config.toml
n_layer = 9
d_model = 160
n_experts = 192
experts_per_token = 6
d_expert = 64
d_shared_expert = 0
activation = "gelu"
moe_layers = [0, 1, 2, 3, 4, 5, 6, 7, 8]
router_score = "softmax"
normalize_top_k = true
routed_scale = 2.45
balance_loss = 0.00444
balance_bias = false
init_std_router = 0.00802
lr_router = 0.000526
n_head = 5
n_kv_head = 1
head_dim = 32
vocab_size = 3903
norm = "layernorm"
norm_place = "pre"
norm_eps = 1e-06
positions = "rope"
rope_base = 10000.0
rope_fraction = 0.25
qk_norm = false
attn_scale = 0.177
tie_embeddings = false
parallel_block = true
init = "trunc"
init_std_qkv = 0.0552
init_std_o = 0.0
init_std_up = 0.0552
init_std_down = 0.0
optimizer = "adamw"
lr = 0.00192
beta1 = 0.95
beta2 = 0.99
weight_decay = 0.19
lr_head = 0.0102
grad_clip = 0.5
warmup_steps = 439
schedule = "cos"
final_lr_fraction = 0.0
batch_tokens = 65536
seq_len = 256
doc_mask = true
train_tokens = 350300000
steps = 5346
dataset = "wikipedia_en"
Below are experts of layer 4 (counted from 0) of a mixture-of-experts language model. Rows are named router (the router's row for the expert), up (a neuron's input weights, with its number), down (a neuron's output weights, with its number) and show model dimensions 0-159. Each number is 128 + 32 x the weight over its row's rms, rounded and kept within 0 to 255.
After each expert's rows: "raises" lists some tokens whose logits its average output raises strongly, later layers aside; "comes before" lists some tokens at least twice as common just after its tokens as in all text. This comes from a sample of Wikipedia text that the model never trained on. Tokens count by the router's weight.

# expert 56
router [119 128 149 158 106  57 153 213 144  76 157 129 116  43 144 136 143 185 170  97 160 110 100 138 185 100 135  44 150 124 147 103 129 133 127 102 106 105 135 155  95 181 130 130  81  94 181 117 135  87 165 124 131 156 144 118 150  92 141  85 176 126 196 162 102 104 111  96 139 107 101 144 108 167 141  89 177  86 150 140 195 140 136 128 111 163 112  70 111 151 115 116 225  71 129 125 110 119 164 117 125 157 125 120  99 106 173 188 139 132  92  74  90 165 149 120  97 153 161  95  72 143 111  98 106 109 135 148  93 106 153 130 112 120 116 131 164 140  86 126  83  61 106 178 121 132 138 129 137  74 150 130 145 101 181 145 145 156 123 133]
up0 [131 147  89 129 157  81 145 167 146 120 157 133 162  96 103 118 115 158  60 109  69 123  94 190 163  81 126 115 134 132 144 118 156  60 137 108 114  36 125  93 130  39 105 116 137 139 121 141 159 144 146  78 136 112  80 174 141 146 227 129 174 115 155 133 124 176 169 133 130 174 145 120 125 152 176 118 103 128  95 152 185 134  97 131  60 108 110 164  89 183 121 180 129 142  81  68 141 119 159 123 109 153  93  92 140 134 132 193 130 144  95 109 152 112 139 122 141 130  99 110 145 199  88 165 172 140 126 112  99 108 141 148  84  90 193 111 149 132 128 119 129 180  85  98 133 159 151  86 133 142 117 122 152 193 106 112 112 119 168  99]
down0 [175  91 102 113  57 121 154 154  96 147 110 125  64 124 120  92 121 132 181 156 200 106 125 106  83 161  78 103 120 136 144 152  74 106 176 149 183 150 173 115 109 115  83 107  40 155 140 120 141 110 128 142 159 122 111 119 160 135 145  91 107 159 142 169 134 156 130 119  81 164 148 115 139  88  63 119 153 121 135 185 169 176 131 125 111 142  95  82 148  98 163 105 114  95 118 133 122 126  86 100 101 131 156 151 133 142  55 105 114  93 122 123 127 130 182 125 142 168 130 153 216 125 150 139 173 103  81  94 156 160 157 124 150  75 167 155 165 176 134 168 176  50 157 126  98 146 132  68 176 143 108 128  74 143 138 172  93 120 107 111]
raises: "os", "on", "il", "ile"
comes before: "ion", "ed", "ing", "ions", " of", "ive"

# expert 130
router [146 149 102 151 148 144 139 139  89 114 180 128 142 148  92 107 129  93 118  94 128 147  97 175 144 133  56 110 139 165  48 177 149 127 141  92 146 118 123 133 187 126 150 127 204 177 151 151 133 157 107 163 145 125 145 132 141 124 102 172 106  61 107 116 188 201 171  99 130  90  93  98 183 116 133 148  54 204 146  65  89 108 167 140 109 102 142 125  87 109 136 149  81 102 115 155 183  92 165 120 123 109 146  65 156 105 110 115 107  98  89  70 161 134 155 102 136 112 146 174 106 175  99 110 115 110 150 130 108 127 126  92 149 124 172 193 156 139 103 142 153  90  89 170 177 106 136 154 116 133  82  55 103 107 117 118  81 105 110 117]
up0 [124  39 154 100 107 125 110 150 143 170 154 175 137  86 144 185 108 146  94 127 113 100 227 107 113 143 184  75 107 171 177 118 114 172 147 153  87 124 134 160 115 131 114 128 117  73 163 131 118 141 185  92  81  96 141  93 131 123 206  84  97 120 136 132 135 110 108 112 147 154 196 111  88  80  97 156 173 122 159 121 128  84  52 145  97 164 109  96 158 147 112 122 191 144 167 142 215  95 172 116 146 157 132  72 126  83 127 147 139 142 160 134 147 117 181 117  76 146 127 114 163 160 164 114 134 160  82 202 136 113 132 122  84 140 114 159 128 100 130 114 102 113 124 166 145 168 139 105 151 139 109 141 155 156 142  92 132 121 140 181]
down0 [150 114 144 142  62 133 129 151  95 168 162 144 136  95 127  79 148 124  95 143 118 139  81 129 126  91 114 166 137 152 118  88 147 161  54 199 148 145 114 126 153 144 146 118 127 133 124 124 160 145 108 129 144 174 120 119 139  92 158 169 112 130 109 151 129 122 146 120 157 124 115 105 146 234 122 127 159  86 101  55 136  92 173 170 117 135 111 116 115 154 159 110 106 137 130 176 154 107 121  83 192 123 132 179   3 167 122 108  88 101 110  96 152 173  98 131 156 104 103 140 154 143  81 143  93 141 135 115 162 148 118 186 190  91 149 123  12 148 110  98 104 129 120 151  77 140  76 105  95 112 125 166 132 128 135 167  94 174  90 133]
raises: " Succeeded", "ique", "7."
comes before: "\n", " ", " 0", " 1", " 2", " —"

# expert 62
router [190  94  74 162  74 111 141  96  47 125 167 138 145  90 115 112 137 124 158 175 128 145 165 139 123 128 126 142 135 111 115 141  98 160 114 128 156 133 163  82 165 134 105 157 116 202 164  97 129 145 147 140 113 162 158  93 141 149 177 163 169 130 114 189 131 153 125 148  83 134 109 132 127 146 138 114 174 125 114 137  77 142 168  61 129  68  88  84 100 112  97  88 112 186 103 202 112  96  92 154 107 144 137 138 166  56  98  81 130 108 129  61 137 104 125 142 171 146 156 118  89 170  53 100 116 169 114  87 115 143 113 157 141 120 128 120 163 173  85  59 155 161  80 153 165 102 165 172  93 110 152 134 115  92  92 155 116 116 170  88]
up0 [ 86  70 127  60 152 171 154 145 120 125 151 164 140 136  98 128  97 109 144 146  89 196 147 128  97 141 122 131 185 170 120 129 101 175 146 128 125 139 134 128 122 112 171 131 136 151 101 138 167 190 136 140 116 171 137 112 162 113 105 151 134 109 125  97 167 147 176  70  89 155 124 192  93 182 123 143 139 131 147  82 167 113  86 178 124 158 119 149 108 100  94 174 148 144 102  87 162 123 104 139 131 130  59 161 124  75  65 127 136 129 140 118 173 154 160 129 120 171 133 145 195  39 156 101  73 114 115 180 120 100  59 160 128  63 117 104 132  97 148 174  68 123 116 143 144  82  80 131 167 179 105 142 141 139  94 142  75 137 124  62]
down0 [100 193 155  89 115 143 100 145 196 130 135  99 114 178 164  76 149  83 141 122  67 110 122 166 130 151  88  84  64 119 192 128 110 159 101  89 159 125 142  83 178 106 106  79 111 140 129 128 170 168 134 149  73 154 159 185 143 131  92 142 101 111 107 123 123 120  91 104 182 172  81 114  93  72 132 111 159 139 131 136 145 125  97 158 122 132 141 154 137  99 149  67 143  78 145 168 106 162 169 124  77 139 170 123 164 209 120 142 149 123 108 123 103 166 147 156 124 145 109 111 133 130 142 144 146 158  80 112 141 116 148  97 155 116 206  79  96 144  73 112 100 178  82 133 124 170  64 119 119  47 142 137  89 191 126 141 151 157 133 148]
raises: "es.", "ers.", " level", "ity.", "ers"
comes before: "-", "\n", ":", " -", " also==", " as"

# expert 74
router [108  88  90 118 102 126 156 132 174 108 126 107 107 171  82 131  91 135 129 156 116 163 176 120  88 122 116 119 146 142 162  71 158 100 126 121 127  39 135 115 181  73 125 117 126 109  75 144  94 116 191  97 122 106 135 196  87 136 146 142 100  88 176 108 109  98 131  81 129 176 110 147 189  73 104  78 173 196 150 104 151 160 142 120 174  88 120 110 145  90 122 156  93 163 134 159 170 182  80 136  92 153 141 163  93 151  92 109 121 107 158 121 188 170 136 146 174 100 125 102  58 118 107 119 106 145 104 145 109 161 119  97  91 158  98 138  92 138 151  89 114 134 122  63 150 107  95 109 141 131 141 164 175 180 191  79 149 132 187 140]
up0 [131 133 163  95 133 136  93  95 165 157 122 148 145 103 142 129  66 122 142  86 146  36 118  83 100 203 122 108 130 105 162 126 115  99 147 169 142 153 144 107 148 172 124  83 139 127 104  96 164  95 148 151 159 161 149  90 112 115 137  97 137 152 110  79 123 135  89 112 181 105 113  96 118 107 108 204  68 140  78 115 139 177 127 121 112 138 156 105  87 142  81  97 135  72 104  97 101 126  57  81 157 149 177  76 109  90 143  61 119 152 113 138 131 114 123 119  71 215 126 187 133 140 108 146 136 108 140 132  98 113 153  88 137 107 149  92 120 100  90  87 190  95  79 159 151  84 133 127 205 147 166 111 130 120 128 142 102  72 145  73]
down0 [133 126 115  88  77  54 158 140 133 145 116 118  33 125 131 166 127 116 140 154 193 169 163 149 188  62 188 125 141 177 123  92 108 126 123 125 110  72  59 139 158 147 145 115  78 132 143 127 138 167 107 102 144  90 153 176 111 146 134 135 147 141  99  96 158 119 126 162 137 187 130  28 172 138 153 110 125  60 169  78  97 102 131 101 117 129 178 191 153 129 111 164 140 138  91  59  99 160 123 125 159  91 108 139 121 131 176 151 174 173 115 136 157 132 164 126 125 139 115  69 164 120 143 102 103 126  97 139 132 142  71 159 115 115 108 109 148 148  53 126 143 145 176 124  64 131 146  92 114 135 136 141  91  79 154 141 114 145 156 151]
raises: "un", "min", "\n", "nd"
comes before: "|", "-", "\n", "The", "===", "In"

# expert 153
router [178 193 128  96 154 150 132 136 132 102 142 111 184 141 100 123 136 117 167  98 178 104 108 125 111 155 126 100 119 113 107 170 106 129 109  95 123 116 122 156 176 100 151 149 175 109 119 172  68 125 145 146 149  78 107 174 139 146 168 166 140 111  83  86 192 192 158  79 127 163 111 111 183 157 108 174 105 213 115  40 140 131 146 122 128 136 142 132 148 137 152 128  82  84 153 161 177 107 169  89  87 125 124  56 127 174 105 126 130 123 101  91 175 199 188 117 133 113 101 135  81 152 102  75 122 117 159 149 178 154 140  99 149 126 162 154 155 166  94 113 124 151  82 111 144 131 128 148 128 113 109  69 103 124 101 101 143  75 126  47]
up0 [118 138 120  49 167 122 107 162  98 142 168 145  59 151 118 160 127 136 127 120 205 132 115  92  89 136 131 115 135 181 157 128 154 106 165 145 115 182 166 139  89  68  94  97 166 169  96 123 136 105 148 100 148  99 141 149 109 159  72 172 106 151 166 113 151 148 141 120 145 129  98 156 160  82 130 100 110 105 131 146 155 140 115  95  78  77 110 100 164 147 157 133 136 136 142 108 142 141 118 180 129 137  63 178 105 107 165 143 161 115  87  88  89 109  92 184 155  98 106 166  83 195  70 193  78 117 104  94 172 160 162  80 132  70 130  95 111 119  94  71 197 101 143 155 161 163 161 120 117 140  78 120 122  87 105 175 160 102 133 140]
down0 [148 110  93  92 160 120 146 119 132 128 179 184 111  63  97 126 106 101 107 154 179 123 141 221 165  86 166 176 118 121 151 128 129 100 144  88 181 172  84  59 109 112 138 135  75  77 176 130 105 105 160 115 125 134 131 172 109 147 174  87 141 106 150 103 130 162  75 176 120 142 134  90 132 184 105 138 133 109 104 167  75 125  49  63 129  82 136  74 149  93  66 108 182 144 107  96 130 134 150 160 146 138 165 102 132 154 136 102 119  61 135 155 164 161 135 171 123 107 121 161 166 107 159  93 153 116  97 114 117  86 143  89 154 137 142 167 218 129 109 108 116 149 101 130  96 118 168  95 113 110 179  89 151 109 113 132 118 164 112 118]
raises: "\n", " ", "\"", "4", " |"
comes before: " ", " 0", " 1", " 2", " 3", " 6"